Experts of a small language model.
Experts: 256 experts in each of 10 layers, 32 GeGLU neurons an expert, 6 picks a token, a shared expert of 64 neurons.
Below are experts of layer 2 (counted from 0) of a mixture-of-experts language model. Rows are named router (the router's row for the expert), gate (a neuron's input weights, with its number), up (a neuron's input weights, with its number), down (a neuron's output weights, with its number) and show model dimensions 0-127. Each number is 500 + 25 x the weight over its row's rms, rounded and kept within 0 to 999. Numbers have three digits each.
Before each expert's rows: a language model's description of what the expert responds to; "mostly gets" lists some tokens that are sent to it at least half of the time. This comes from a sample of Wikipedia text that the model never trained on.

# expert 55
It responds to: Paragraph and heading breaks. Sentence-final period plus blank line, == heading markers and their line breaks, and opening quotes before nicknames or titles.
mostly gets: ".\n\n", " \"", "==", "===", " |\n\n", ")\n\n"
router:509475446512524527501516502517512485478522507501467468505485504523484506457468499494572526543507515466496551467511533492499500497520465470495503516494502475528525483522463503550552489522452476476478485511509507531495462544531486500502501452517530516501522508512467489505479500490486513473558488487486473533490506527506465503513515484490504522515545490563488510462456462526507485515534
gate1:509450486493526460516484458487502492501500484438441499539502505536500516473479484507489547508493515506482511518488543479518491503479484475482507496519520516499518490487511506515507506527509546461492474520497464543487531498492511482417478478492538527530492524525514504525528520510477520493482499485482523479493443474490516437478479526481479496450471440487483485492533485459518514519482
up1:514500469524490522469494490495516512474456480535501500490500494524496478484548508500504484479583543530521510461478490521494518496499470495493520515527457522498498499513478470521531484485520474508523473511483496507500484532464482446541504514488511564495515545536519482485524531457509443463490521499484518470512530480519494506490529494489455550484473515504558506473497503472453487522508
down1:460516497497550457543492494486528512493517533513494497483508503497502516544512498499503502496503440518544527554509476496520503509504570457469488490514512491498502454496501480463477490542526519474516476521487481490471513472485536533458511459498486498485518482482477484496501478497478515554446477450526456458497503509514530467523489521535505491540517472510460506488500520473499459520488

# expert 9
It responds to: Mid-word fragments, ordinals. Word-internal pieces like od in melody, og, oc, plus ordinal th, century-year stems 189/193/199, and the.
mostly gets: "th", "189", " Oxford", "Am", "191", " Ant"
router:513457470517535472480504513525543495516531504510483499500549507502480529458507508519535506512505505465515525454494513501495466471487458504512513520545493436489503458485471471511517482492493468457473482542506518541536537479529502494543502476500517516463490499537472484468512495471500523501516509464491444530460480502519505483492524512450471556527510467489485498447496487474505492489496
gate0:482529504498518486475491530483437477510536483461462476485517474544516490475501537536481495491484506501547453522522534516490513514559500470481508502478515493493518498493486480481493500467486545482464459483525450535527503532493538511501475554471528528475476504479505461525539538519467509496514509502491468482518448499492475462535486500544478511490511523455477501481506505516495504495469
up0:471480510504525501498510516547475487485537473448480492491511493511540483478486505469535482477492468532530474528512565546457447502482501490492514486535480496510509453533518481519488437495540508460495488473506458513504491550478539515491492546481511490481501497493524448520506541477469498498524499481480464485506471496500483499556493530536501500504520523487525516527517499519506531475472
down0:538519505536459534493479491467469459489496512529501466533497511476532452548488522501511497490531485449491532520470449490506483491517488541534491509490503526520531520526533444528493513487457481470500541504519493458488524490511536503478472513496472507536493504485472522489502441491492505513470455492537522473495465517510542548509471480482521492532520499532536503496519490515500498540493

# expert 6
It responds to: Mid-word name pieces. Middle or final word pieces of names, places and titles, often after Sp or St, such as Sp-lit, St-y-ria, Amt-rak.
mostly gets: " Animalia", "rapped", " Fame", "lay", " Unknown", " Science"
router:500492481486526509501488508484549527490528487492502515508536451491458522481499502486524500509485508470484493469478493536485442494489459489513506532529523462482512516485492502534532465465492480452449466504487533529552502541525503509515505490502516503439509525522472473444481481472491565496531488507484499510466521551548503486531511510456487500525531516505514503528475487498478484515533
gate0:468529509512486482465543487453541516514512558509503485483561480493506496485464494520464569558456499511526509524483487518479488493453498491492533515536496429521463474465479510480544488443448492486489477497476542511469481505511503476494476496483513494486503541500490484467492501476515514497502516483523493484475483497510517521489479508490456498475492474521526523488528465502511513503483
up0:477494446478499476505491489508505484543465502521501455563502496498479508528465487496481479483484500497512534528498507424486514518578505508494442507472509536515495470503515493517476474513491464518517504535484523489529481489470534524508571499453477507516525509513526490494513515462508504475513437501450503492492511499521520464481484490474459478541488500484468481490521501507516517498498
down0:463467522496492525477500518494533486531498458456483498502467475504501483524501504486465501491483498447484490486494496451529488535560498493460508525481506454523473473550499529506435466479516474436505488529510495502507498486498495524511554531498492513528501490487504542519481524491532517503503452501496530553499472477490509538476493482470514505490470537472484552473521525513479481477494

# expert 24
It responds to: Negation and modals. Negation and modal words before a verb, such as not, never, will, may, plus right in far-right and self-righteous.
mostly gets: " not", " never", " will", " others", " able", " least"
router:501495495541511499500516499482534500531524514534476422526482506500451481498491511498517508532490476461494565502531506493533478486446452482479454537500504463483516488455446513524508480509500483499511474521511511544505497500510505531533502482485504508474519522557511493473515486477473491462528487515486474521454519505502460477496496492481514516524522515523537537539472495510540467500536
gate0:520498512473506515544566518471534494515503525517461482487497484557499443488516565532519521507509481520496511506493459493522509489486513513516511531503530467504493508468482494501517558448497501513533517472488461521490496464487509518511535504475514462512525534500483546504508497557507491523500515552507505507507541463452500497501492543487521498490453495535490462515496460496514467485519
up0:551490481482498507530529482521510471470491493535504489508501528495500476491530545521481505490525489507577517482531520535462460493471510465531481502473489472502522474469534503516503499527466507490480492501528489491522535531511490507533533516490435488498510498448477461546523506506506453464560474486488448481478498503505558520508485511528476497506481515476530478518514466477485500521505
down0:505550477508537496465477493507481493492537456486504499527477497492502485429524523501515480507460487547450470473482488489484526514535505502505490486529515530453503474495447507543491501506435512492504503456514538498492497487477527497488504486470528488493503461535510493502479493501532440546530474498513543472490506495505472507523452496497496536493461500532526555518515485517497537497508

# expert 16
It responds to: Foreign name pieces. Middle or start pieces of non-English personal names, often Arabic, Persian, Indian or Nordic, e.g. Al, J-ab, H-os, Dar, Kab.
mostly gets: " Dar", " Wil", " Kab", " Kir", " Hal", " Jos"
router:517504485544536458483529520463529494557533497555469503492489524537474495482483534537546528549541533475515519503540492498504490496484464466514492497508474478515498469479501468522527480502489434492482464553498499548522481490509507529475513480495494487492484494523492479474483482472472484498526521481458464510490495492502488479519483513503469501493539491507532539499484462499513439495527
gate1:496553516479527496496495503508561538531485538450492507475501499548506500509495485502530504504506541488492510557559521507467532472462492487469518508512506521512458481498502450532486533518520495486467483484481512512529473503508537473490498488530585452468498501529507519503551509515513485510518496478498453502498507514496484487493493523476467486469464444519514521505515511515470506502522
up1:458525488489544511481498527488547532491498523475520505480474481521505502500507451507546486527504539497489481511557521500459548486446486492472489464519508541525458517521493465504494523518505482485466479494487506515493480520490532454488477513520569471477531507514533514493541501520522523502512516493509492484491479511497498461510500502492473461469423448537508511489504535501483468512507
down1:485513509480505480488497524504523479503473486491472455550531530520506492525483469503476484509503462554516507492481493482455491458475504508540525517531483487475456467521556499562442494531520492497499501479522476509514494504498503475489442487510445493467490534524485495527506541468456473519529475482493506491542522499489508526498546552482473490458475492517534512515503518532499502500482

# expert 15
It responds to: Capitalized name beginnings. First pieces of capitalized proper names, often foreign, split into several tokens, e.g. Sidd(hi), Tib(urones), Sat(guru), Crist(óbal), Bud.
mostly gets: " Jud", " Hong", " Med", " Aj", " Bud", " Sab"
router:542480520536552501489522529473531493488519490493482489502488497528437513458459509535554500517473489492509529475514515514494465502501479512487523489498470479486507497481519522529476473498505473492454501495496504539524496483504483528501512486536518472433479482512483504492484454462488512504515506472471480516488529507525476465507490525464499533569506513527482542472477509463481463523565
gate1:530477453486529478532496449505536540522512523477478469559529507460479508514489540545489520508504512459513481497506494498504478510470470496528488516495495545469542465467506491461484479492464482496452482460569539527511497514507505486535499515508489512488494485511442476495500507503487505525483505496488471466503456463508483471500504499496491454498495489482449503509497489463457498527541
up1:536478442498525459504493477532501511501460498507472492509496512502486475494495565481519516546470499496528526493476455481509471475471471489499497532445501506495522433525524502453509501520509497527516486515541490512474484487489523503468507499457464504503488441519469443474493525480515496499501520504469495489488507482515505456502481457531521456514514469495481475480475497495525466506560
down1:490516537492519512500534494516472563501551477506550500508528492487488465511481514512472512502512533537468448538487491541484496509480446507484534488455471519517498514506490501520507515470559455485509513475486542513490533502512502473542482476531542471507536512475448479497503524498491454500467497518493513541530498489474467471503495536482543496506503540486526500523509513479503526527527

# expert 13
It responds to: Institution name heads. Final nouns of organization and event names, like Sports, Racing, Cup, University, College, Records, following a proper-name modifier.
mostly gets: " JPL", " Racing", " Records", " Cup", " Olympic", " Sports"
router:514472491507509542518525514473566486494550493498483494476499465505455484485476526545542510517529472464507505479529503497551496492514504518456492500534496469498520501505483498546526458497487454482498501522523542515548496534532501498531495493477520482479542538512478496500511474462476490507547509502486486532481497522514522473513507546491471481556496507517502523478512498541481472482564
gate7:482522476460538513505512491506469448537529450520483494541546510482501527512513529520532489520534461478511536475498515489478478510494514518509514486521518497497490514509513476499528500483493490463492510490461454504533520473506498476522536501523528542523485510486479543500510465529504506465454521447446522530493437498507518528479478530449469480467497496516489515483474512525510487521552
up7:539525475519486456463526476525492493488467498491503453436495485541510504467471491466475496462488495471487485503496473537528531517508500505512531509503482503522501513493475497495478511496492541496526520540523529486463525521495484547507487465467465493494498466500509488504484524486471513545496513550531511452536527478515482458458501473530507504499465539518488548497513482502499499556438
down7:478482528491527475539509489487487526485489509498492460515480486496518496486522474474460514534505516523463454516513481515483512563471503512490531539509450494526526502473511518509516499491468469506484529475518525528550511482449483478484513509476539518499514505529502523546515523543549488509469515492449463521486524493506479533497475482498485482516486471473579540467489493513519520494545

# expert 53
It responds to: Mid-word suffix pieces. Inner or final word pieces in technical and Latinate words, such as -ular, -al, -yl, -u-, -per-, as in glyceryl, Safeguarding.
mostly gets: "ular", "rane", "lu", "atory", "tegr", " Proper"
router:519456500507542504480512564505554497508507517519514478473503472536471471479516515525508495501492460461499517468482521504496482465484524504491520507527521464481527543494486475532545448492487435518487457530517495497522509543534465483498496499487497479474494490510472481503490465492440521471566501464478500544483470529501474476520510537471531503475493503493491502496482503516460482497492
gate5:531495499488475517444495555500475496506509515475497467513507544486434562515487523473487484503481486500483550482503499476478510437481493513496511498522518528445465505518490498504553495491488501519531505466501484501487500513516510512485582563544475483465507510517508470465517508491476497479539520483550515507461527508538511508518504486494507472495518498503490505517451492477498495506520
up5:481477523511519524540545482490529464502489522520497512478476531492531448465526467509532521516509512508466468525491488513541524577507499460523491499505485509504501489479489517479476471494508493483484526539490516467472519501509522530541469464494527543506542550493473535523497516516475509491475525517466526499534509521463502474467521528478506539525518542491522516477544498507517452523484
down5:489469489475567478483492546502493490487527485500505519480575500543568513493474503533490472485461497502510499507489511490480464534490494483520467524473504489523481481549521517484483485483528507496524518515492514515500525518509515480503472514495534507490503560523507493509521499491527563541518467496493466509497511491488481461547485470516468489550464466517525500486536467491472478526544

# expert 61
It responds to: Adjective and agent suffixes. Suffixes like ist, ic, ian, est, ism, ical and whole adjectives such as international, national, political, Soviet.
mostly gets: " international", " Italian", " Soviet", " cultural", " Communist", "istic"
router:520487500557510525462551497489521491499539509503493506471506468490466491480488539521521469497496488440497522470514511494529458488494509494458533529560492464521510491502417500510535462490508454488469488528521493508521512537523488525507488472515518513498505540504481502488497477471479508525547531463481493544488489510474527485521471521465500534495520499519496507481505492539476470526545
gate1:521500494536549494477541501515495499468556456444485504486513480465462516508494493489545479482495452457490513505483529503510511495483508493532471486503462525532513467490477484537516499482494489525515477526505523512540523545530502526481508511483529526479511490526472442482520490521466513481494486478520509491497457529494537527567510512472520532508517486440501453517489543506510514497504
up1:493525485479476517526477480486484511525474543553484488531499532542527489491523480485450540523520526545475465515492480507454486503537506497486531515525514509498441518488532509482485514513501517487491499483477489504493491430477490505526532484485496447509472482476496531541467525523508485511512516502509465485513523473480468526437474508496471468489491469548500553511489452509492511510471
down1:555467470517478519510510507501465478513521508492511466493542516533474466547461548554578514472468497484472498482502481530511506488483492497521464489473490496512499441459494460527513476490490500465500476528469487488500485464518486449481504491490467557521472497475466467490510488505493495486478457493515517497513524505524514494497468501517503488480528435488531491488496475478524493526499

# expert 17
It responds to: Closing brackets and quotes. Closing parentheses, brackets and quotation marks, often after years like (1983), plus clause-linking and, but, which, including.
mostly gets: ")", "),", "]", "\",", ");", "”"
router:498520478521522498488517526465508510523526520516461483462509542532471463473468512499542477528485469452514506485517532491486439506492480497486474522508484485503514488496519472520491456515479471510474444513522508548525513554498459527493468469497538525458472466491461484483495461503475541517533498495462503508495485518508497499480483490453502506527478527517499549484490483513483440490524
gate0:497505520520474510521487477460482494522491461512485502495460458503496497558507534488509506502457446475487463493489501525500477477502500477505465503551490503477490494488501507517457472482503495497468538511504444489478547520476473472507475539485460473439521500518526502497501486469472494505515473476467462506472501470506516502543503494450484471557567494554489500476521502489493493486506
up0:510488504449475464519480467447498505510495508488460498481505489523477435526480492527483496498465493536535450504505515524454509499512481459516481489532511504460535528521513478550486506506434467524495507478485441496527515488459453488501469522499462508477484507501490461469494526486498506508522496487474504498481497466461517497521500480507485477547486519553519462538512516522474484515496
down0:489477527465494453494499525493497518467443467478550501494494523467458488500475499526522483509525515538504457510531511485469468524503494464516519521429485505503473463468496483497522505506467474476516515495481492517490437509422518469489501489469494506508483510438505447496544514499502491487505491492528512521526473492495457473499522524510525513507470480475489537521483486528484500465492

# expert 14
It responds to: Short name-start fragments. Short word-initial pieces of names and words after D/N/R, like Dat, Dors, Nat, Dom, plus "See" and blank table cells.
mostly gets: "See", " Nat", " Dom", " Der", " Din", " Pers"
router:537495507500496502496527496480506501483516462569476457494511513520467507461481517513493490542521532462488532501502485529522452521472472481507489491524491488516540457464518479513500457530492468476463459543543482537538531504504466516502490443478531487462522493541508492471492469474517460505529491492482493528470524477486505459490503506462471521538505523530513528496474483495488476502516
gate5:490516498539446493537445484503548502556507515457496467477508511537492495508451496529477542533480498477475526463488537516522447490487489479458500481504475436509493501515501437507513469513477520489505464481530472476495505523509493476483512498489477469495522508524529509512508515497484494497465469529484516477478490498505510475528478506491458545495493499443475471464507480483512539527502
up5:493537491546441500504463510501533471541507491500486479492510471525473516473476511494476496498483539463462535482466533490516469488450471477508508465510474465480528502507510467496514464550481505501505481508529515457477498480527475483461465484480473479504513477524518522546502533527499497435487479535491496456498531530491494516507474472495488553492482497450472469483488499498531522500525
down5:479484560512510523502475520508505536508469505483507535455487560503421498503501492486477516495497495504502480504505541465483506484483530525480504508493478483519480509453498478435508472526510489525517505459478501521507515478508529515476474523523504479511544520482502551514561485466529472470504466517481474465466491516523522539447534517472540478484504510485459483508514486479482505498494

# expert 37
It responds to: Mid-name syllables. Middle word pieces of foreign names and surnames, such as ug in Portuguese, Hern in Hernández, og, eg, Gal.
mostly gets: " Gal", " Lind", " Nord", " Mold", " Gib", " Hern"
router:508486479545534489508541521468531515458524510526496494491466495506472487469502500554554533509521486476515533510505531530485488492480464490464509511531504437518532501450470511512538468486473430470470455529487499530517500496497488520522477479497513475503518496501517488467486444464486499504525502471467515509487544522488515481509476529485516503506493510529523524446500479504509460502528
gate0:505519498492472496430504521479532507522540473443495480519460511434531457510491511511501517486515507518538486482459491463482461506462470515453504538500508502522512514490478448495502527474450482495492502503514492467510542532481493525499530469518467504487527490510533516509474460498508512443541509503492523478451492488502514487517509498482491535481461528458515473457485512517506489516510
up0:473503473516481531491525522519491501502494510488517518507508524481471513455507510530520517476476466526510481490497463474502474477481526502522475544497515513499492495497502454481523495525468513528490500515477507509524516506543480449553520465456480477498498488497497489536535489504463491462475498464476512450532533512497507494558457436484512498498527498577529446498483553497524508515507
down0:489518519482453498481501487487500495520474555484486481544500517465529473493497475506494520519497520516525508470493472504460485530438460485495478515533489464511526521535504519470507503451504502501453527527509490460507489519488523475498515468524515491520459552452447517487484532509482472477496499462542516517519522521500511464518495504445467525511506482463499476465489472468489439503497

# expert 3
It responds to: Periods and full stops. Periods ending sentences, plus initials' dots and decimal points in names, coordinates and table scores, e.g. M. Somerville, 38.91, 4.600.
mostly gets: ".", "\".", ".\"", ").", " .", ".B"
router:499486503486569524491536512531511486529512493521470479493525470519485534513507516528519524525504481448517530488509500518496491451502504495473505532497497444512496488493501504518498472484488454486496480546527494516550442516508489520476500452474488491446504478518475495462496444472473480479556483490494469528453512506510482487526501524479499542495537518563512514512503478490491463523502
gate1:517463499511510576497501534500515526514466499475510474522507501476530470499478484531506458501498517485547497479514537530462562498522510467489490494508510467472474500508512533473487509492485513508493494468520527479497482519507530475474462465498531524510530517483454517504444472529486556534525506517492504511468477525498500500516502479521465462510518536538477493552483495540504539551515
up1:527470477487508503534480478508474492503527493515476518505499527501523513505555525486499475472513509542503516494463484473529525528475502503489538493496468525501419481505541533521466524484493557470461528549510473523504476471476517512510537523472483481512520517525496508454473500513493529499494528517517564457516502484483512455483506492515459531472465477521473503494514466468515467516509
down1:476506507456537493496492499490519519494480455506505524518543476506438488553534479490521519468526497494527505489528497510493486484488492524461502548504486449488550482493494499518553487510520508545532457481513506477505491520545495453454445439479525515449492528487540508507543505526499489483488509518531499496500439498482496528470518477501499492498453479506516498505483524503496499512501

# expert 43
It responds to: Conjunctions and relatives. Clause- and list-joining words: and, or, but, plus relative pronouns which, who, whom after prepositions like "of which".
mostly gets: " and", " but", " which", " who", " or", " &"
router:511494474507540529485550507484508528485565514483488480488482527524491550502469526516512518518514458438518527480529501498507459476488476502467537527526498454519502496470534508519505468489503498483468450556498518538512473513509493522459516461542493515488513509506485495496509495491461500480523482487428491531488482515482491488514482490474495495536501558516529531463485502507486468522519
gate1:508517491449470535458518469489535516489545517519485537507490508502508491531570522501531488551505494521498494518444531525508500488474465493463598538499494459487523534486499482476469484502473518481502458513479493490499456496502513527499502541497478525533515489520496500469478478491450491489489466485496524468497481474490514518478510507500500502540476547536514493507501487532500485487488
up1:516506483503499495523507519554482519442496487509555476527514505486462484481500452490500463468480508532484517505464485483524532518473516489498456507516511493517474472455479523487530515502497523549531548484526499467534538501476516459529494498522504461487511492546497524491498521526484499569528508560532493500510468506474510488477479530470467515472477523525491510483525474497460478485474
down1:532510487463529526467531473512497497492522489519501518477529503493469504501495526527513493503479516521509531470469502521480508487495482512462571532531463482504513485460484525535501524498471432465471517488481507467533515492511503463475500445505502491575537485507538516506497477469496487499471500534465544512492559486502513492494497475536515470499487521480499499528441509517509529476473

# expert 39
It responds to: Sentence-initial words. First word of a new sentence or paragraph, like The, He, It, This, According, plus comma after openers; also ap/up word pieces.
mostly gets: "ap", " This", "There", "It", " According", " While"
router:515479487516494478508512521476532517504522500524513459490511505531474504463467554482524534508530512478494490493528514541491465502485460486481507518530454440500500468505483456534524466483492484515507458524507487540479498500535497520493522498485511493502517551566496514474511465485490503504545481476486457523501490523527452495495514485504455535535544498494497503502455486490494446513553
gate12:434531479533492484489500487472473498485446537533500503514482524502513533486526461477511478471557505500507509503480459476481522504545502493475508472493490465495527492504514506524509497484464550523497511540523543509518508536504490509465492510509531456535499544554485471466487492497485487456517526532531483500503500470527494517504456501522539493474490461504509509482532478469541536461483
up12:522519506427521518544481497516541469511529522455544512521503457492533454521450472460507548528469502525439515486486542512483450473505492509508513485518509525497493508524495451488503491482484483527505479522521454472519515483506481524530470505518493537468488524510539540515489544482496474505499500513508482470502501497528474456515518475516481516504529505481490514507456515483490481526511
down12:479509492513490470511542507475479475575469495502521519537516496483523472497519506525509522489475489519462484492537472550507487516507490592525514493464475515508533488529520460495508531522527512507498516489519516513475522442501514438493492506489525507501478520497540517502476484502459472551514509549508517484468499508496487469456511502550503482496510488476473491483523488454462501497503

# expert 47
It responds to: Topic nouns, word endings. Domain nouns like football, music, League, School, Avenue, plus closing pieces of names and words such as Aro-cha, Conserv-atives.
mostly gets: " Avenue", " football", "-American", " music", " Records", " Theatre"
router:510498506517504537507535555486559507503536493541463480504507461494462496488483522558565503501503500445532536477517508488540500490509485498470486538552472474506491474496474505536507483513502460500481472522522503527511483511543500477505509457481519534496514531500499503509508481490481496537533513544492452522465496522505500487502514509461538550491490489542498510481472517517463469502528
gate0:568505407511511506463504495500512500526532517522524495479485469469457503537483506498503485503473522485481512486486486529503490459494508507497504496518486494520526447487480518465466512468468468535488505492544540507498525503508487461467508479488476529530516530459488492524475472517525470518492475462466510510533458480488531528481478513516509497448486485484550529503534457519491484492510
up0:494536521475509533534491459488562501537507498536477510518518529510506538508504480488502507510475487476491517527493458486503485495511519496553497510485483507476534508491495564450497468455467492501504472433522547496486546500502528514509489501474521501485474533497468547478438481501496503585510496517500476462489488530518521485480509515501493489506491489502523557504514513482510526484511
down0:485524477494510499514449489496510463507512520510488479469532463508490480536515470536482508497465478520524519505513489500487533532445519498528516452529481505545493507477451486483499507519487471469506492483521544489527552498538466502517491503504533560488507530463536488492498500541476468482481502542512473518526503507500476528528514485516455489506459459544476484525493516510453475452514

# expert 35
It responds to: Capital-letter acronym pieces. Uppercase letters and letter pairs inside acronyms, codes and country abbreviations, such as MEDEVAC, USA, ITA, CEO, PAN.
mostly gets: " USA", "SA", "AR", "AT", "RA", " ITA"
router:542488500473538499522524516473540496502517497514471488487502464547418464482473512515560527481509499465500494510521498501494459486528493504466452512520490465499534493518483508529494475509467485463499464518546512498508489538517527522508494464465481503472518524513499472479523458460450497531562489488497483511489501514524493481519492527478490525548517483528495531508497478514508478476538
gate1:532479529524513501468478537514525501474503521491507465456510475462461521504486507502511514518515472478505521489482499518514486460490488485466508496496481477500461515464443552494538514544503506469512506493528519486501470534548502513517518462466500477468519541563477478521487502514461468516458463506551515544474452479495487500473523504496479485507498461525503524528530532521524534504497
up1:447537441496512510473526476491492546558497483482492531477489531489536463478533509495493468508511522512499484468514451481508489489499469554515488500520530527509531488507538477513516503504486516528508505502493509507519517470472472528493491522525509500538471447489512524505492490464573498501523515472445480488480542526526507521517476523486506539515488541489502454475466515495507486487542
down1:508481459502530531550468548500545497495484480485508499454469525513549448544507498547495476493488476510532498460500503486550477508473510509465507451493455498517504505496501539502494502501503486494497517509507495521482495478510504545543523511523497521481487478473500503514513484491468515513532483514492498462532524466537522476500529531471483451487480450449510462498517483528437505501520

# expert 18
It responds to: Coordinating conjunctions. Conjunctions and separators joining two items in lists and clauses, such as and, or, slash, ampersand, but.
mostly gets: " or", " and", " &", " et", " but", "-and"
router:490494481512541495511530504504509500479570522500468490499480517512504542493493531521510523519512472456495543495500529506492465470484510470513536519542529453490503511484540521547493493494517472496470445536511490556527482548518509541483530452503483523493510538495498492489519477490464485495540516471445518497480468515523485489504473470478498497507484540502519518464471490497499493549547
gate1:490492488503504461485495546474491504505496494489490469495495550549552485515543517502493551522519514537475482526480480473491511504470503507482474510464494518503460473516486497512517443508480502466439519469522488500477530479499465527511506515522548555470503462499472502494503500472472507504485486457478544471459525441492506498508469512520474508524528488434545484515501520497506514505522
up1:427476493530521504505519502529476484484520509501478512501501526492548493476485527484514509528504501489488529519494496468516508503495486451475503535498502519505491517462525489469490459550510508488470465477456470547527492533557524536471483471506467544487498492496464514488533483562470547483481540481489526471503471496522528495458493514473499496489491481472496474479511548483481460489465
down1:474513486496442457529477517494496525544492485476523507482495542450581503522477493493528523514506497497517472512536506488449488504494497521502522504434510444516521510535520466499467516496516498513529470490489489486466505493490483464513498480494530476493504475464471520454496519500535430497521440491492479483488503518524474500502474534475507528512444517499506510492497479495503539499500

# expert 8
It responds to: Institutional nouns and first names. Nouns like post, under, Act, business, law, office and given names (Michael, Tony), often after the or in year prefixes 201/200.
mostly gets: " post", " Post", " under", " Michael", " Max", " business"
router:507508537500512529497512502482537533505548482529463485503503508556482530466507529558534519538499524434500551479500501501483457489522498479483476499527501477503518492495482482533538465483477477481467459498561497555486474485508484536487506487494511529482468486500499521503512498453486510496549499514478446502477490510465495470476500507459481512529528513533511502460496488480489485474529
gate1:527494514493483463513482516514533512563455497535477490518490498563497463503463477506508507484493505481511513511519487463525508519497543474465498487522498509509508511519482515489542487470537496533481481527479519509475448507539470508442482529537479512531527505494483518463502563469540548486527529500477459477496474498480492477481508493526435550504520513492500500503538525513495515496490
up1:501483487502484504455556462516501499517534482541490458508514506527443478485503512521513522448539511520505541503510498519491479523456541489441498473539471452513501473486498486527525527489551520556503506502532479469499488558489511512475531527513530514479489537508485489488527536507499504487521545486487474514443498521513470486482526508468492476524522499488496475505526496485476491473483
down1:508513515515437470527546510551485520538506491487485462504517481527505471521484473536491509521512508495502515465535524512491503490514498479525494523476500512521534536511538502517552467502476517578506527497499502483498459501401494537493528485525487496512498481523533522472515545486486501541482504526507488490479495487497524462530505509501517481476508512478530479471539456474521512500509

# expert 22
It responds to: Mid-word stem pieces. Word-internal pieces of ordinary English or Latin words after a first letter, like r-ig-id, Tri-um-ph, creat, vent, found.
mostly gets: " creat", " vent", " found", " rival", " Cam", "Cast"
router:547466495501493509491531531491514506496504493555480493509488532511461465467494516521532484503508494453475570488478484528519494518489515518521497521518496481489522507457466492532511457530465493485471463528549489515502505494515493528464501442509549525471464515518512463468511491494482478506514470502459472532504504496512474475539515525447519515500530504535484512461452480485467475513513
gate5:493539530511499438484512549523496536513521488510516501494509526466429509533500512505544486509518511479487534507473534485499468532472533486498516497502474468477512487489499498533498468478477492521520497482475534486486512493477490518484470512526524524549490532493505466431457473492519499500460477444517465503508521501496550516486496500514515470528477523529532499501493508525486574498527
up5:543510483502541460479510506502482482498549500489498493486522503459437516485489526509521495535533497502511530503482494476500458508514510482557521503513455504485463479466497482509510501486459503537544468499498495518515482455513530498453497515528485534531508524501490504496454508463505493554504459455517492477469519472549526482488554469502504461522478489550520499475481493484530518471504
down5:458481557479522514486543506483483513508472500482523488478490518483478442564469501490510513466484503509473517499444534505503539491468496490483525484449508505468499533479497503504514501494436491551476520498511501457470478451488473555506471482521482490492521485540513539513499512504534514495493540476500461495519512513457552518485516515501482497492492488481513475480477539484527522471487

# expert 41
It responds to: Ch letter sequences. The pieces ch, Ch and h in names and words, such as Machu Picchu, Porchat, Pinhas, plus spaces and numbers in table cells.
mostly gets: " Ch", "ch", " ch", "Ch", " Ph", "-ch"
router:496502487507554493483547527459503521505518508521507503504524498491474485444496524502528545520504447477484508472480493555516473527489492488510527527542500442512518478473507471553498477487472472486493469514508485514524463510558469497493487466534549497445508529497460458496498480503488532514538501525509490507479523482521510475500506526476506524530549497493527535480496478514485477504540
gate1:525494528497500491526542476512470491545546470494461453568511501490482504483475480495476482490528494502495526483476498523535508513503537521502512524514435501540509448508509507523510494484500493488506478484488480511542486522529496517465474473466497537493480528500498499501512554500475477470469515497483476492450460477467464467492524486542524529477507536482476479523504507486543500562489
up1:549518492490482496523497507521467433512536486529495497531453502494508495472476480478469508520512455516467520500493560525498474534482535503515511521477462494531505512525517505473465481494522509477515437492504470517524516489504480516508505493477517518504469519481506487503490533513512491467460521517488492507439456479463478472484468479573520522484548519467472516536466502486490505530497
down1:484514500514529516511563464515488499524475512500523533493485515519482460482539515513439511516474495503478464476461532527504462571475541524532521501481475524487503463477491472494533525492508490489532493560525477500517482443536500499538502503503518514494492501518487445466513517508521497482478492513507536508468501515490494504501554503537514462472510503492508482474451516544529526502509

# expert 38
It responds to: Mixed election-table tokens. Scattered tokens in election result tables and prose: table pipes, year digits, "the", "a", and suffixes like -able, -ary.
mostly gets: "|---|---|\n", " FW", "aled", " Registered", " List", " electors"
router:514487482508522462462510500473529495478507523527503491505521487524452483471490531516534521509471513470532546458494498505497476463504472517489502556515474406472528515493485497507516485478489480502474459505538499533486487500498481519508525506492510521498491510571520487495493458487467458497506452463477464517482471504495454478525497481498497548508517492545491537489476493522513485537518
gate2:515472476510505507534525498456523475478470517518479488512479438492459535505527508516520550547515477509496496479527467484455465498532514558451501501507479502467499544523532504456504501537551476507488502506505481506471479498535501501498499462513526512513532488537536478446486537475482495496471478505463511481480463532529455504490516501507490505506444512500480511498484465509531510479485
up2:514457486506500523511512555508529525469476536521492505517498480524496483488462505511538526474502455477463507486507491507454525490505506531488534557500506517463483509537498488482553465519525528534491528491482499517451503544541473520487506523493503509534533517542519466468479505517462462500488530506482506491463528488468489516471494515526548520495522496542492530475515498454528539501533
down2:513486459508501528493491507492469425526514481484522512513466508459507500494534494521487503491490510485491493523510538437495545519528535490519500478514518491551533473494449519496498530514534476556493461477518543530533513536534490497497476511507559549529451510476518500479484532523519521518491536501531487494517491515515486502521465476481483479493474492498455487531513545500507511481479

# expert 21
It responds to: Single letters inside names. Single vowels or short letter pieces inside foreign or unusual names and words, e.g. Hsiung-nu, d'Estaing, relaunched, claustrophobic.
mostly gets: " la", " U", "also", " Ca", " Da", " Na"
router:514498466479522505517518507504510483507539499572483490531498520551459514473508517492533486511494516449481507488477514531523454491472483467515479506521463510500521461482515475533490463506471464483478459528503523520544511514555516502488488473496512498452517506525506461460478480464476480471513475501483480505463469468508475471538470486472489522487531521532527498506441498526508476497521
gate0:515544504494500509485464496515509490515488535532491504534506489509444482494503518484503490526509451469537507454535468515497463538483489483521484498486522488497505525504527487507468532447472587520507524504510504536472482548486501494522444551505476488469501516479469527505489493490499485465494509499495513488536505501484494485530419515519497532465466508529502501464521462512507501482528
up0:534509484540451498510481498490510491488485513532485493552498502463455486488501550453486511556495478467495521489547430523507484513495515471535493532472503475511551497501517536484477511486462507511493515503513504508525477494517470473512479523505490467477524519492508505494478488435480447529514534465528527497509507486494485489526471524507485491493467558524522489464538475508512513461524
down0:472469485506478490446490454488484495448540507481510462533473522507524499424537516465511513507480515516546484518484517504500502524488507458480495527479485541496514516462570524519518549472455477528505516482527522518501493510520500522501496511497517514476525506507461499549535506496463537510484501501524514477513497508519496465496497516526522510483513506530533565519500518470536531519489